Experts of a small language model.
Size: 11 layers, width 128, vocabulary 7047, 5.2M parameters.
Experts: 24 experts in each of 11 layers, 4 picks a token.
Training: a variant of SOAP for the experts, 3415 steps.
Below are experts of layer 6 (counted from 0) of a mixture-of-experts language model. Rows are named gate (a neuron's input weights, with its number), up (a neuron's input weights, with its number) and show model dimensions 0-63. Each number is 500 + 50 x the weight over its row's rms, rounded and kept within 0 to 999. Numbers have three digits each.
Before each expert's rows: "gets" lists some tokens that make up at least twice as much of what it gets as of all text. This comes from a sample of Wikipedia text that the model never trained on. Tokens count by the router's weight.

# expert 8
gets: " the", " and", " a", " to", ",", " of"
gate0:478504489614501570544490563505459461516489538495522486511465571554505542506588534429498582630584461487480485506551610486525526515493449449455487484464427486549486551498466544518534543478522435
up0:456537466436589451552491562538574565488488499481474502486434528397542420485478514477580489479477456498555455542509523576476594495465493490556536511551475485481468442501434510538468445550576482
gate1:478474527443447565509403490520513451495489588548515451517637524439534406512553422538454532437596459566559476458470517537509492535516559576469465529541510464519452445522530535545383523520448439
up1:524418537531485569388530504517555489511514489442534532548513494563455461509459574482447477534466474480510545591501413483524468445501502447554500549500556433491475499521450452480574508472546422
gate2:501509447519511461501555546552563568389488471471545432550472511593440430498543515529446550552551435534467519527496505545524570534565473514434568496507518525401544502458527527511573461527546469
up2:510524464477494507539421491461425512455501481439565540477444551476588551521510453534513488621452418487436599535464527484568541484452440574521483494534452490430490527474463567531493516477593485
gate3:547396488574485474553463500453405584512518446485606567565478522523528468520435475469426473547478567511510490559472463504490497423543412500660575498487528563488460537575529544458552510458523443
up3:457457523490479527499559593482425517491365520504614591460550410536524535544427487510468472510502422512467516470502442502468467468491484514489415514419521508505568522490539521540499540517471548
gate4:590475405540573513450433513593444520507494442403429508497551498420503432510530523408466462551430436454484482507473427433542438519542497549525425491409442446532477481579550442568589442456509544
up4:518552494482499522535514503450452469523522379538439565449514556495534463495507540422481547488476467490419536486507495479342569496485451404425518542460450551572496414544464429566555453496395519
gate5:482476391537580533493498556491492527528603553443471426523493517483631391490504499551573564542464468409470419504533491543475361373451455513418495443455479465615522501449466512472522405527474456
up5:563535609472481540535546514562482522438442507497499483517422510433395473506544501574625445526547477477580558528481463543531536463561539536439506514509534435517544470501518477520576575565475495
gate6:469509545531547481416464569545517463485475573528425445523548455517373541373508530613420615530450467497462506564467500368470547521500476495504529498488427491570438599504526588425454547469498549
up6:526441509484482556417531589463476421525495568567534475437581541599512476540395548434543502555423489503458460463534467585518377521564605566505541419509552585462516583448498474449555520544499429
gate7:548493493553567539440579560626481525531445532465500480549554480432444467527475582523526512595518490363470599534502531558520515478514491593454440438461478541535535528501498489458508415572585461
up7:579478488541491444400473457505468510465485491435568524495495541541449476494477609510464478463464470501511457514525510482488455614508499541423537572540552530473559601513608476472437457483508606
gate8:444514594554496603505589503489449527518404466408541376546463412498513507440453455517422533470575388478501493475538562564456486519498570488454506564489433451578572470464548519548524424514539505
up8:449562506424548496464459441535442458540548487464485501517407513504484426538496441531523446490453508561492551499488521575485436431458477553529443518589528446447502453532497528479484474472469479
gate9:566532539506495473447538491474491478599546514533515529616523497495430454517541459420527627577440505420529541494599551458395448464480490576550520574453432428489546508481588600524503554510513493
up9:497544452552447562488468529481428483500452513505571542528515568470467425532518561537500513565552531473503474400508489547437390435518455655420515540394452563516545493447579444491562429528487504
gate10:516472490638544574485528561486433485576460504511553350490510525559478471503499448511495439496456512515524561499548413453441553496498474524496496405534568523554530574531537402437518550475459455
up10:473504413525493510478600539519452417578554490432546588479442521591556505488542458434480471490532566445522506489600504456445479532398362466588512477504538442581416561486489486588481511420560495
gate11:472505503518507466481533470450447493457492594448510426506441469561549434509625418502572578563492501523528539456464539459562485408503607465525418498507471470498514420469546445477388502513513429
up11:513487469425457583563518490521502496583512423505423494512468560523426507388506429496482476503530478587497643453473615544500498459420396575523559517538502576524518599512481529530495482487485508
gate12:545491585468497545472539624520472581493440409514452439473543551491419558502545594553552443555538490342464424514490455501499461521476559628553433482475459528507497513518577438589535490495506510
up12:439561510373493452406433477539551472574576551492461537500549508378489501583422514468512464507505525456511541371513494485494535442579548559551534668467482599456492494440444485445483473487461511
gate13:469480567542427533439417496582547515543441480463529424474481577546534491512502569523510516526500356524459454536446593489503478461516507556550429501552497506467559517483513531565525500583572471
up13:474558524513518511474464437504478573493467500480589519530492457480523559603528429551512597500464548525543583482484572396593520475488490525475420447461578514539534503571521438482458483518521425
gate14:552438559508387539478471391427561472563550477431520528455444557522549455598485453431494556523476637461559547463551542456469438431561440632603479465548549483404561557598422515501534494475502579
up14:510526479459480525444503482500583491452438331491423411542526478449440431487496530489549590401442526555505527526551566474529492528505482441514459529595514532486595560574508559596482525523452487
gate15:554454520473384549530516414466472519526508537523568537459527498600499447528484473526476587442446478478552495495463437480412481575427440445562530539570530495485569697434517449523540484552579479
up15:476485464545418552543512428509584473475612531513481529538583461537576548560539498423468507510536557518549542442530519550518515480485501469577395531572506499492521588459599428474413492476461425
gate16:489469502467493466611517455560434527554539527472468415534503550456505479554520412447517502539491513592487466471544448523472507454551408434498497427528457516432443538537543619405462546420502458
up16:517547571547514503577556490499464543467536516432499434514473557456504596497553505541505458590570584453443413399588499541446563653473446526482433612493565486359480378516409491533560445519435523
gate17:575478472552534543513560464579597539608556487482557485564467522515538485598483424469461550435459571537458551453487562548452565517561430518492463422491497553545454495455485499473483524505385485
up17:516555554548623524513477509486560546532492584446379506504483524439592522415500410499503575465495563480559541484473476424628509435462525499538436446529564561439493487520495547515459536426497505
gate18:602472555571457516567540526487472525450498478616440479554432596566457485633456456545399501529446541472400505502471505515490519511489555602477468542452465502459468553499462570478495536522556377
up18:482384459517545580538473529436487556529498528418491435453515550420408434544449491413455553431524448454473523486397494480431502402567456560576562599448480489515549466545458495489458554434408597
gate19:507422508429402469418524453494497499597507530550457564425578556566474544558482566530512419506480482450454479521511422482549502485504477534600509523416580613491388507556519483589505444462447498
up19:519542499579596525538514586502439491430552493535394484483425512620477507431520478591519331445552489556499475462531539421494501453463506455499454484521474478516479374497497524474538558486515500
gate20:552528599547517495474457483468477543522469417581395412515533523442461448538607442439511490573511516506493488543623487494445508488491511512535511365453495461467575517504533505576478401510479432
up20:469534446634492527392489519450469643513419552436529487548533549523485494463529473440478459503425471468490530540439588493547396505465516443537495467492445479599578526533506506515548478491435547
gate21:556414598454558506417460493484595536444512478397462464530511478463412569448480512540589513585525358440510510473509466518485452473531505507423537459507576500441527512486511502481473538444517494
up21:531435542538538522554574451556484546410554446464501536471467430544525404468529555539472507554463545392468531526444484501542623520490513532569539581490523563456520542450484490494482521417520449
gate22:532375521474487532498618472510529535510467502467440508545572526420512464422470523451552441454559515486489522538528503462413504476525531536508560481520449476422517506432511427412536506535469485
up22:550441383437589561475533448435502491497573435611519451520524454471563477511502430524519462512464535493570506465452446536489545549447543515444547410478478474527513473594494524497458494521430548
gate23:413478532511503593421582591451478475509532406455565478468472557610513531503501552537520551568589565521459539568461600550461487536463493528471514585464452461471515516338540489536537504507527563
up23:487481457539504450479551438495556459418487438538504568459462547527544546494512522573479483474490571377477442514476450573406479513528466526402611440518614506591528468455560473575558509531478453
gate24:520529453486388475473519427494500444405554606555437501461505535434501443475379522455401487497557484410478549520602533511427502575538491516501387538402438450524514525495515492452484473505585518
up24:517496418494511567454419502516491508465427512506532387565481590583446563454453459484480491479499503542488522519517528443457549528454580547562402393405478429488491521524532478585395502442543494
gate25:551492443474492520510504522437545425448449499373436514499490464529523480489497437536505458556489499557411518463552486522503457489483559454561516438455543509513485464461565542548510517441496544
up25:424521534562517479471506461506566530479420455519443427527510563460437548548492479489581494448536555615425436426543421481513569463526506576453524480436519530401576467482412571548482483512523457
gate26:607488534551508475565510635526472527532484562529502513507464482545440570520481447505486485576497470468491552553401505533427544470451529559401425487586523563581509399498475609564461448414504537
up26:487504514562404561515521527495473503494420463455611559493540611501559487591513443559437514460482572479543551476552547567558524499460562455476528497487595364466534459574504506413467515457372472
gate27:507560508518487408551529547552498432497427411388424390436464577431552513527546558580572476550526414445466564502535554443538471496636495451504422529472497520542550566466409557479495527524536559
up27:554565530451474545519517552502433526557430447423517522524484404545450554562556498501592505512469482557506543573519636488515478498496499534486435497414448441523528498463551502539495586536481508
gate28:531447586475495578461516500536488468452525504593408492558485506415392433477454426520495531516503529463474457585581514515503455572448559464498461499402406438591387426457466474448539483477515401
up28:466428456530433489449514524509478374437560560443486507580405483520528519459516445536457502555526462464543478470473516587455533532440573481533478486515482516405533415531467389538490567488488455
gate29:446568486550476648411534585532499443470511446489549424509489523585515427456435580497595454580506551547470538432521459525442525399439517495489541539522537428451498533584511469551527547426499487
up29:593418531448504544469506410509528343440524491570495478520440490516541541507479477516491499482621529523581513507571594499551515476446443552427480543437439470537465525516424468454488404488498550
gate30:506515446466385569453477389501525492473541448414534538482458506468493510479500420556510425545532515539441499512484547555555554490504562466494530485506403479435541486537505481546529530455575437
up30:568423473534480438495583534505542455416487539576488554544570551538493420623408464438543490471552515449611489505523454533482543563506456479506554622470495568472524537478527450464494540545505461
gate31:518463439587522484453418558494497408471544474573522447383441458436527592545610485441484435510475506523455508512470519552507572383476475473536471525525503563546489491559468480468507450447527523
up31:558422564554442429490494513510531540417567454515555433485535599460488485446550533590549551499576467502516485496484485600521476498487465504502458482410521513551493496548555436428493469464561521

# expert 7
gets: ",", " of", " in", " and", " to", " was"
gate0:525506482421536510507470565586475591418583495547454528459428468507404475393366417441466550467454505493455548599488423529525538495504572438494572506576381480573490468519542554585446501508427451
up0:475512529411468506529458435580505457529471486452488562541515561497463534464638474532527515522524538475487484441488486456421485542414436478485415530517399456490511431501500462492503539546433458
gate1:523519550511579546463526422464538462568451501397515479571560508396455471525451565563461565481466453535482527446518476583489503498561460574552482456487525583571581481429436377437445451518451434
up1:514433575524433530501562511511533518471477483486508504586528575458501358475501562458445447449518604574550471521622517497593532617465401436488456604478484477487466458470511473580462548442458485
gate2:527498575526586506550508577486409421468424473551551439549552372503516499524495418475519457446514615475497491523468560532595515538418533469551589487467445507531507463423541489470471557466516576
up2:598543472402501550460423426585440562504515496540516508518464496541517462475535559515474430466507518602479470472549545552557431521475501401495577585553414522421446594480451495447545526461500459
gate3:456596481530465524490563461385426406514438527542447482502475481541458479516518481558594519498459553455466574558551552439460501561432477497486522445583541465510534462503489475462598452510502476
up3:435587441450464547552547582466510339500564543482542607410474504579495542461509468541492486465350528507479525430514560489442446546544456567482467439489463461543524508497532477500551495491504554
gate4:373549466525431578385553528541418472403452510454503558527587502456614516432528536448469552545460521530518561469527482510502537485469438607472566405490540515453503451471478490448453564510545463
up4:490518592466589495507511433451494484476469519508485425575405548432532394433610432527517466491483405626532492410484439516472474470537504435540520484509425524584528510529519544409554531471495502
gate5:532462501446458449481486539457498543515525457511502519554451494581611551427525528477520616522394472518496546515671473570508463421502454468551528448481436544447517535353492540492496510469502537
up5:501466524476616509579440566513436501482399471473450351528476565458568427472461539506450483476456542536554490471462454562504427532441499343439477533531429516504475546491566536425446466554488508
gate6:567443506498463516540522492561481561427499509470512464509507421371505522475491452581400607574573487502412565468542498480472538498471535393484511554558516475523465565466512504505498545426403592
up6:571494508569444450540506550516456497473509598513547500561486379549564463512463545416464543541573511488525518469471470519488496488526515520559563512532477506524482423476556527507519481507472539
gate7:498523486442585535450581484503471595434521502521537478539542478491434622408470548539535448525501415376572479557469534530478476503514482517396424478508551441451546499435467512491502456527420500
up7:487521400525469496466479469488469569528462444373470493536481420530523491431475384465504486481411489577438545496510546408410520518318470529583464514507463380574570494576545465507489546436529489
gate8:479517539537455588534509451546506420522400483430543512551476471522504485584526498590510499522627485475545516541467487558501492388604485583508477521499469533480559473398547482454515493575486431
up8:474440545588514502500519540453502532516504445496523540450524473593560503559449491577485530483426555557547540546534437437585477464511488394549516477498500537373487560522443566439491558492523491
gate9:626516502451510454478544518409516544514559569418409560451489586436510549458428478433518558430471415465500559472511511472600535485485414524533562489478579505561501515425556487449504525399525534
up9:564497498453616504538543513519491551460499525480560470480511406535403540537440468584453441489478462493449449588414569529467490456538511540566550521630411495458501538557516532566478464528466460
gate10:540507605588503498483541493569486471533480526576478532552529512591441444549494449566388558520528573491515459536493493450532523487496548569514444518465533583396434438532491493581556483467439548
up10:446469581498484438567497393476493534518433511461519448466511530479542502558614562468564521583528532499410417531468493511525598494601446589447507414512458528609545516493481487450470542456507468
gate11:444606525512493461442470581463508578448498466511413518545476420480564524514490420439458465500428465515556476494487413368543485439521574512567514428498467419479521370573496499473393565490466534
up11:553447436479512470518547590504449507402578448445491545532467381519487533413511522468539484514520521482548593509543498457418518485532550431468586495565434515506529522418465535436568399493481467
gate12:480483511478484481535575552494413526427399558438475481573485528461613475523535499517498493475487544491430485600511569537428580465433496535436520449444385384489486437471494447554458534486473515
up12:563396475533569561460531592503515577490529480498550427408481501530610539441448487557488407518550456469453426543470573494478559475499533506523581532539525441497563478418578444560498494577486574
gate13:487479492540561629470509467541500523507441444420523585518464421536524387411576499642422526488490575438506451527496563566471513455492493505587443413492452521473446575469519526502457527502450602
up13:604486493535436534564424470494505467537462488494475458539473499493468416587522498487514473446441525547462549436471510512527551542563501468447525614499605489479542435447511522433440578475467448
gate14:528470582485449466519526444467568467612470528502427466492437479487499465500513445417485433476503426456531482511478431531552578493444495517454471430446465388462468515517497447566474621426541475
up14:532493491502507509483517593499477625569482383547578494488500509498510390450462445541500531463527508548577483471525574514503577598380469455475470436553533503567543480542472423483495511462490551
gate15:588496563522411503491455564541487592528529460507552494500461587530521478404456493540510601526529434501446524519509549546500574508529455486532513566465471516493509467363571511520456462468462445
up15:488540544468564548543527397501536540470561537481559501447499506434456528541622517488542571457522429510544466554512493610502483490401508506462552504494455531495490523575506555553510433582508459
gate16:544438534549504441494426429462480506560488545434462492485555560542542498452542469522443497535516548601504566490576530399429402555535494494575523512547486569497497606418485550519598481439475389
up16:530492505554402541614461412537541589435501558487484501527524496457503435518541453375466525498577461469491410539428422611589494561516484434518480438366479522525468448505439511510559465442469480
gate17:489508515439476453484455473506478367448537509499465583389471400533581549578419411478488446479506468462428498456556506442526530536513529531672514465521455508493478489599470417465515525503540514
up17:529477535424557495537472487526535529448527496473451471423538548561548539603496513542479571531495489419494567415495518504511457476512539561469424432459482412466426451495520414525485608538543459
gate18:468527493481534441486558540523486515415458431485433485647509512502449499373513513484425477534543462406546522542418497531528483528495485436558557483515515461537531504410478490422444534595512442
up18:567445443512528515445508399508445488530571539455486461423469441539572407575586591545454520444560554574491460449537508497483518452494460435494601530450567486534474466489471543496580471336590470
gate19:564503573545518422408424435438475603448466530566535578449494543511450526496427510579476477421477460436541473581538484574489514530406583435533498513438534475555544524572528530525473578554597530
up19:477557423551473474434452438517529444602514438472455484463525497529490409435551402389568505446492486539472416482409453397497595493549473434529531532545624475523446475545536504528508498581403530
gate20:552501668568462456567427543487592511494416607487564465459500444560421487534515522477389548550525545463541548551554501493528463526531599533560543582510477553458542565428540555461475533495405475
up20:502482589504529421586568486538504547580402398431456459526516574457558448487560472479447459380512452591472401547524495551565485495464468478415520517505492496575532503508493458438532449509467524
gate21:446608520453401490523464470544510415481480488391553558499436561470582483551532400361526426490397546526500508497555513505499491474528538606610411490476568375482542488506597532577486554462536477
up21:449518571539475488460512547627601457500544516473543580518496607461561534421499531522497538549555557557456437527521473523553440600556470522450449538468514487528499577460539452467493451541414529
gate22:522474569579465495449450458433539518600526434651436548494490483502509503518511421573483485552514456455466501506439566427454527591501502495491483569472508486499467503431560496484630577590426580
up22:430439493535465466502489491511519449589424541572441508468529572531519581563595396522502409557527511613431553488523387465503441484466552579468438520489581594626447578489495482417545535533529491
gate23:475509539549464485443535592530495554563527565550529443400520537562409488587460487528543563542479480517478443567513544493554566565445488422544476418641417459532564527453557521459504541572562557
up23:563492476622463535498523488502578496483548535413447510446494487576518575514555456447534542500622427594484459499507556539400490534478414469454549474567592503475494432469471498461447415372555451
gate24:530591551433554563523515497475501548421499500549391553535492561419506567450498540566473477574605444396421531518460550598485515434503475517477520531504459421561548508447507510512486572493497505
up24:483481498408432507526569570459570495565464444416588457540495543499476464490521473400462391458543484544506641498543465490579434527469503519513482502408506472575480544525519494527564418546445497
gate25:526560510372468479518540565484411498506458444485526519425511545377506563526531452567485505429500473536541605517438591570514529544379503513455532464529445522470488454508570500427455545589450585
up25:467486533524614536499533543466541523559488458481546505460518542492516527469559546461463551547495570517656516499475548582511525522544490524471521495491440553593470537414434568476530486519549487
gate26:576513448519504471485461582542465546679423453558463485520489533492551555517565471432471474537517574523408463471452465516525458544507500518542521515480524444472425528534531456558471476535458547
up26:536421530587500494571516394479482484522556514540523484531395513532545539572544459463564523439512586374498504526513473521495401556481504519407545439518519525486533409486425494529587457597545416
gate27:497563538464506458463561502530484580533514536473554529469526487530616490490442521490446592601541527482489474457539537498444603499485473417558541549487437515545556465400475390548504513423548530
up27:484522434480522455530483412570374617527469497437580532587491491451568513571503524461379576475516513509562535537564544466524516532518409621587507426544549460520512522435564499509466440472466530
gate28:508660474428573446480514431482578417410437522430492570534568540474472483510601407509469516548394541498510508508534542546495548471589455484633542459431462497469466534505409573540555505410516471
up28:467520518544484467475499462595548456510498444600520553477487535479426413483486514555522464558519493495479498535492453420467467489626555451505484574549416573439476485535464522419457464498513435
gate29:430526560501447480507443486418441497502506491553463438455502487523529411467526441443476482400460502510518449462462505398583463526495525574638460448463428450500465536528549475487406513471561565
up29:459495496494571459566560503475506453491439510588498473550503541444482447590530499431516544412565433560557528508446445472492571556488516515469523466437540541578448349469407510504533449480470490
gate30:419411419481464537467477546533540586520583562426488472554518602480535574541524453401488530492455449563511482426488519575541503530473586460407523439567475485508505418505550506603458474499471542
up30:511476501497465499540507504469508488452490578311461530583528461466495507484533472451526523406532535546530530491511519432524548521514511532436547516645442517503486482479513538402559271484442487
gate31:500527607463576543464452449520492396498539442468490515551497505407528425455589600526427497458480491490479510399447506553575559528481497466522559508493534443551475486490517453523575565451419529
up31:527409583566573406518502512475451508541513537482459528585517453482511360519383459552477520501601534500481513426530411493628564419518449512486479499554535534457395557521472450465528459496493459

# expert 19
gets: " of", "ing", " in", "ed", "s", " for"
gate0:503585496557558465471448523494556464491406465423540590478514564564455528388424468574478488530570499496453488582515534557393565516476501517484565576429408399460485446446449475560482504524532532
up0:452522497397418513516490470503493448434535565472547426526500523404529609492456615456522520482556453513493497538455406466438457459532548454437445461533473479480541511546406471572505516498501540
gate1:490471524469466512514550593400536407547477568544532440554588507460442461491528404570497567490442531451527521489499423568548455494428462470640471571432575487492417464484474542480581453481538501
up1:533443433457593362554523487489546525435451536469590590424446549479532530427510437483564500443431494438570484517616525511496418484466446545519406473497505513505436488506456446501468431464465462
gate2:428464483440532522463487501416549596545441501451409536500575472490461540563383505592482358574473463432476509503489474534474520427494438511489457504474480483507451513593525479616515457515456481
up2:565498485535510532516555453488386444519410509469467436476488474511512532555543459519496582498481416549558494498397472491452444486426442580573565460537411426474548480602525577475516595530459396
gate3:507496524557482454565493524523400524431600560437559530499479587572459384508547452503420548520524489502531481536445513490478587487494498473525449547409455530465502445477498541532482503438548391
up3:451494475477501547619475591476479444533456530429476431468443494479451502512466555592476550476467499477532519468521481554519521397580501465486453409501522472394541609433498536485484555475433514
gate4:449543483435490482463455452506510528576574533423391563520550471537433531621485484573504498404564492507465485493603518442488458529569454562487508489561431466484529475520538509520585454514497494
up4:490486466447481494436498482506465530460473552495571529440483496492579510418496471576527586511532504649460571463520476529525498418449553473479479490554390489439492424474512481470500603479553457
gate5:554474514551487542512450456552540539425425502485464442442542500633507511437478518610486535536463513412528480580442462455504380522457512527501447366375518537527467490466522517476508512572543496
up5:467567532500575565482413499526407436417505563521483575471499488534532445530495568439497539585452523489507527528470474504507554487559538561434433480417504463496472520523533455452488485544535489
gate6:427632555487511508468451461507538399477529543389490493483482504428495471497506494510422560485578505506410524555442436504583434556402508439518546532422517498453604430509441514485491483572534461
up6:451613437506527544555402498458513465541549512540461436492457567453540534506502497494415461553588480464534548515534521523571462482502611407548444495488529486456423529453558552519477493557518477
gate7:532499448448522523411538463466527476362564560461422588484474508473481405511458521536563510482437469489491533503482537551555441508509508469499538483582447511474385496576557488505468627432474548
up7:495536478452508556397437427388550456406471484507509494515478520467630509456566530553455477442507499509576491514561509526493459490403500545500468555565473625468515526606461480555470561480393577
gate8:504448514538536509429614457444441416539497597370563448464512484535468539472490571579483564447577436434507519559551545615564529561449498585496560524497420536517366488459466515522467501491463524
up8:528468501503469541510518466500447479504456481519447483513635485413478579481553415484412475437507464407444482450551362491485438463544534424470580453506552484495418451466432495501514497543448431
gate9:438533509488544587481564511572553505563522482517507444388503515486453471534497501536356401474385432496622493548556483451474565560465464511551474471448532540490525501429495485457474451453536471
up9:542539464531572584434532538499499534568506546486521612499540503477501501497473502461401435453537405427485514508532438546506463520500537578440494479479495427498529485488466465578468602527434535
gate10:549529574490575405447419497549501478544436473491565436434497587467514513522507479492460486618460391500536466428522589447598519400388527542551439528394502544579463551527446566569445471476556507
up10:512565516495494430464497502481388497429531524500422496584557498530483491457549509436450474558455484513559529406492480499552506481454460445485433475547521571500548411492499501460514552445509525
gate11:517506472514466471517548437562424513588502467490619514508544438507446494408469496487499563458528419442490533576436549503553495534496601406509532448535540564505401497409515507543500539567533455
up11:465565487483511587557450537451549478593434469586512488499520570540562538520429579448516432528534456475589580580490427444532494468477420562523447502490457507541551491511481515534506553444516524
gate12:450585507402534563586387502499471469523429506433587468590533469561488469545448493458597578574511527497378473478496531545527475518503477551473453504548520518559484472507493471484546496554496433
up12:509499464525431581457454522494464609423478458378498514502501486518477471450524477483494497526449476514461483518405514569584591598519515457538632486444581480444481489489485522499454493495574498
gate13:590491522518411544507513488441556510486474564437557485505442393482507543485470476512540475519478491520499488526521447462470482472517512624511541494497414456536443474450594401511537480563532420
up13:444453491559594444443401481509554450526467563567421473464569454550496477438484528468497589455587493444532484560469520481537494377461568446591581526463505556511504493455542544472461461527559572
gate14:460577485500502569454466505420571548430460414472467528432540471558520544439497396485534426579505554472591493530478563524568456476528580509524497563424484539404529469543464535524468463424425473
up14:463497526530432533514619526505602518521441478439530513461517464546558489514473460436543464559405542501556469541611528487526438522526529542449541446464503517402534545595510522503430437521564503
gate15:542509439500455477486488508483479570529421540386517534457508469403483529515463519443434459502526469611476444464470513495518490470465561493484500547514441416546514537501567386403562516483498511
up15:530444526481497501553461426506511520495515517545566569494509451532466325530431546476595553490548498491533416523568498477507603505507526390430555466512496468501492497447530512507511481461463554
gate16:445412579481508506504464498524581473439479601421465581561519454560539511347552544607496466542496476503568505477392493457517502497475480435529506498482600525429511432472532442558519501541519436
up16:525572499539429469490505523592445405449510505471455443396579450552547539517530465489492552490566502493505499501615525392577545481496489541537486466474454463462523373475512545525476420480516421
gate17:628512524581539547471624515514546527376533533444410574468585406509478568527472437473482573556404427513470539481515464533501464581426472535515576503446414450470475477443472428604537511553537483
up17:577478528495456433550587425474573408527584535511461483457475555456396463507529443439421532518440573557448485458545472597487543529532444398540573501594487434469504573500507509510495479514513506
gate18:493437451540517447547509497448536428517568576480475446428515513463517549427581423476475423636535562444457542488424392499469509481527542474456430489472537493499538485576452454480495499607428514
up18:479447521452569484519517403519502441528399535595353513490468447484478435506555527524432507459504605540492451518421499425507534530439577417508526485552584531520476510526512464456525526491465532
gate19:427448522496512541505476482566511491458388496462475529453462522518435474461558409489496464565542446541516538524459476546550529542446480528532434468484531496469463451566502478528556507535566506
up19:473486535460458521472551402546454500409433509504516462522604469551461454453450469413541571400502508470482581478412432454509597510508467515524553465500602518512465554511471463492522544510529528
gate20:438511554530439519452479536503431502473532573402510520487534482475510419443508527555509435497494582473487475540500529504624473485461574513444477514473560559465466458456620440520538468595510519
up20:426547518494433549471468542483501561544527531507486453542552510520464523646371449497546535501444492562469522488437461525453404454483417458529427403518493506525584506486483532420453542531498508
gate21:543511509533560523434494530445477562557624445501477441433502476524386447456512543459554517439565578569471474475487522546426533616451490447465572426374462490466472496490576412502595507519473455
up21:498471563490440452517519496447521494548456512479467534500430461545405504453456436537418452496536508547477438460469512454407514511482512517462480510397441528440537409416425497573506545467456476
gate22:489511577487605519445618470615471449565613574432471438459524473489568392455558486537610487569465476441489504561593527558515449585474504491521544493510516475468401508501525454496515513441595548
up22:469497476504482546436498489576533510517547449582491517477407424528454516438436532412438387459495480440510503422471532415560481552509387509514532541550568612481488453462417545454506532549469432
gate23:476474478520518437523617545559487584418592519493529489443506500550534467512421464493499451526478486501413591480395403455606491483374499538579534515575469499503358486464548503557539425579586447
up23:429543484519542536507521378507513460626364536459479544447535402545505525477529447375493602545484597500431443434444562489440519465430485592455475453547515554550526519586458465408475537563440437
gate24:559561536489462479501543506549526549571489578490432459496524523475499451431458459437529468484531471517504539563446461525563431480483569539537420487401542431419417551514536457501539540562568520
up24:454475440534502505504560480478461459517502511483587547557531477493548448544536522492593443490417481542523534601499582498604507465463409511445505470516619489428446469474521438317501543482507463
gate25:521509548476472415426531452452512517471442467441444455424496487456444518498571537525559457478497508390503452502519547529454576516432541488493459430567481585492402388574489502472527480539542516
up25:479572512544477649489432410465453397527534589489440602458596487484469494526541582482470619524519505466403524532508585573530438483477540529403468518476503524407453510496478501474480544481475550
gate26:515496506532502527422421477486641438440449475395476460502556488507467499498488445498486489537532464524555457486516457596484486470495480544453539457471571530553440555466516554487547542477597452
up26:522515511473500538499480452514466454402546496499507568519541590409552490572546514504468585474457508441487508486516580498535498501433543526522513372500482406464598511478514490533519507557492451
gate27:499461504421456453508529486481557398558493500534516487555515424549512493400578489605581473533553593431470477527519540482521444442544510589528504545444529494447475478456609558529550546511586498
up27:440503515486480614459490538508466521553426503543542453451446451459426394530455480571523532479485538522469491539401502599577570570569541430557542476461525573507439366475398573538535611526508572
gate28:477421533471432567517562552472536545512534584485435546510499480482499572487499489485556464511467474472553486495462382478437611523510499445472502443552532467411515426460527494557480460546556534
up28:476527518449459459449476520550528546488432528446564586503506415443459560536434476544443538509540408619459543447583515495527475505458467475551520516437523490544530552600528513508415503488492613
gate29:562497502471501591496466515513545653351545486493507484539527464521434464467505462564469498549450470489544478505567496461514502481513450505531544450364464458444465563525535446479408547532534423
up29:536468522525536475499482455613472565599500525478491516468584494439511444542481557471494613402479511532480525542372552508463530409595478533515572490472572398481512522413529510511447485546415501
gate30:525489541514421490485544393373526488552543466493462476405556512499543596589445492566512511489540506462527455506496475510467386455552467492613517523573458485413541538511538433538527477497516542
up30:480517469504501469428493462476528521530535457543486499398525588486539440532469444542542531481540583527389414455511519510490466487447509574505554433546517458544580481514423464509532496541625530
gate31:531494558476561408547478472473499568476490476446484450516498474518558473488417578552476470507446453419462381518452478498487558528456416551504473505478538525558465503468535405564389499506573488
up31:480430450423483594475445431458485460576501566468505510492495484486511551537467421492560524589453483563489521502604536589489488541557462458586513541506488499466486382537494569477476559416576431